Weights of a small mixture-of-experts language model, trained from scratch on English Wikipedia: 64.1M parameters, 16 experts in each of 8 layers.
Below are experts of layer 2 (counted from 0) of a mixture-of-experts language model. Rows are named router (the router's row for the expert) and show model dimensions 320-383. Each number is 50 + 10 x the weight over its row's rms, rounded and kept within 0 to 99.
Before each expert's rows: "mostly gets" lists some tokens that are sent to it at least half of the time; "gets" lists some tokens that make up at least twice as much of what it gets as of all text. This comes from a sample of Wikipedia text that the model never trained on. Tokens count by the router's weight.

# expert 15
mostly gets: " /", " m", " name", " film", " San", " album"
gets: ":", " was", " is", " /", " of", " –"
router:63 52 43 51 53 64 47 58 39 54 59 61 39 34 48 67 49 41 55 50 48 36 53 63 44 40 45 56 58 65 53 61 49 40 35 41 54 46 49 50 56 48 38 40 51 40 55 72 44 42 57 47 54 52 53 46 52 43 33 42 57 67 43 30

# expert 10
mostly gets: " in", " In", "In", " August", " September", " November"
gets: "|", " in", " of", " at", " to", " In"
router:45 29 52 54 52 68 47 65 55 73 46 54 62 58 50 57 49 43 44 50 47 50 59 63 36 39 38 47 48 62 58 51 53 29 51 59 34 47 43 46 46 62 45 26 61 63 49 55 50 56 56 63 47 57 39 57 46 53 32 60 52 51 67 45

# expert 2
mostly gets: " other", " part", " some", " several", " Fr", " such"
gets: " the", " a", " an", " The", " two", " one"
router:57 50 41 62 67 45 53 50 60 57 52 59 52 47 67 64 52 69 34 57 60 39 52 48 43 36 57 61 35 70 70 53 45 67 59 45 38 50 53 40 50 47 52 42 57 49 57 70 38 41 65 65 59 30 47 60 62 39 47 61 47 56 51 58

# expert 9
mostly gets: " D", " film", "ici", " pro", " i", " man"
gets: "\n", " (", " 1", " 2", "ti", " 3"
router:40 43 51 50 50 62 47 62 65 49 71 42 56 66 52 62 38 68 56 47 45 46 67 57 55 45 45 54 47 41 52 49 51 54 58 41 59 48 50 48 60 64 64 24 55 59 41 74 51 38 52 61 44 48 51 51 56 38 30 47 30 57 36 52

# expert 11
mostly gets: " is", " be", " He", " are", " also", " it"
gets: " was", " as", " is", " \"", " be", " were"
router:51 62 36 46 44 50 49 45 39 37 59 30 33 53 60 62 53 59 50 43 52 47 34 48 58 45 43 43 54 55 53 34 56 50 43 51 36 31 38 43 52 53 50 35 54 60 57 70 54 44 38 52 39 49 51 65 52 47 46 56 59 42 53 47

# expert 8
mostly gets: "ty", " years", "ers", " time", " World", " War"
gets: "s", " (", "es", "\"", "S", "'"
router:53 41 52 57 73 45 49 65 47 73 59 50 53 38 48 46 46 63 56 57 50 39 55 48 38 44 53 51 43 55 58 47 57 50 48 50 54 64 56 66 71 49 39 40 51 60 49 59 48 48 72 39 54 55 35 37 39 52 45 39 43 62 77 48

# expert 1
mostly gets: " un", " Col", " San", "^", " John", " Ro"
gets: "-", "  ", "–", " New", " L", " W"
router:55 43 48 59 61 47 52 63 30 43 59 43 43 50 48 41 54 48 57 58 56 45 55 45 33 37 44 43 43 41 54 34 60 64 30 37 45 67 58 45 52 54 51 26 37 50 61 66 50 56 50 68 33 45 50 42 68 29 71 43 26 58 67 64

# expert 6
mostly gets: " John", " City", " France", " George", "ville", " California"
gets: " |", "|", "on", "ia", "e", "o"
router:37 49 33 66 54 66 42 54 53 52 64 39 47 55 47 59 53 60 57 69 46 47 53 52 35 47 46 66 28 55 60 56 68 47 57 31 45 49 52 55 51 51 51 27 44 68 42 61 79 38 51 57 35 56 35 66 40 47 62 54 54 40 68 51

# expert 4
mostly gets: ")", "ton", " York", "R", "J", "dr"
gets: ")", "R", "ch", "P", "B", "v"
router:63 65 37 53 69 59 46 54 52 52 47 59 46 53 60 57 40 68 47 61 27 50 46 60 47 46 35 45 40 46 52 37 76 66 63 48 64 45 56 60 41 67 51 46 27 51 39 46 42 47 60 41 58 49 44 60 46 44 51 48 40 49 58 45

# expert 0
mostly gets: "\n\n", "A", " A", " after", "la", "to"
gets: "\n\n", " a", "t", "a", "e", " on"
router:40 42 49 42 61 54 51 49 45 63 49 55 40 53 46 41 36 38 38 68 42 46 66 58 41 40 54 49 46 56 67 51 58 45 57 51 34 46 63 41 39 53 60 46 46 42 43 44 49 58 49 63 67 37 49 38 35 46 47 44 41 57 63 48

# expert 3
mostly gets: "ed", "an", " first", "d", "ated", " up"
gets: "ed", "-", "d", "n", "l", "al"
router:61 66 51 63 49 67 52 50 58 43 55 34 48 68 65 38 49 50 51 41 50 62 58 63 48 45 46 50 54 67 56 49 50 63 32 44 58 46 59 41 63 64 34 39 59 51 60 45 57 38 49 56 43 58 50 64 48 50 29 49 47 41 46 60

# expert 5
mostly gets: " the", " The", " his", " which", "The", " he"
gets: " the", "=", "'", " The", " his", "The"
router:44 32 34 59 69 47 35 55 37 58 61 46 44 60 56 52 58 48 59 45 50 59 54 55 61 60 62 73 47 53 56 46 72 55 36 48 50 39 62 50 39 42 49 36 45 45 41 64 47 53 62 53 76 47 48 48 57 51 47 54 54 58 59 46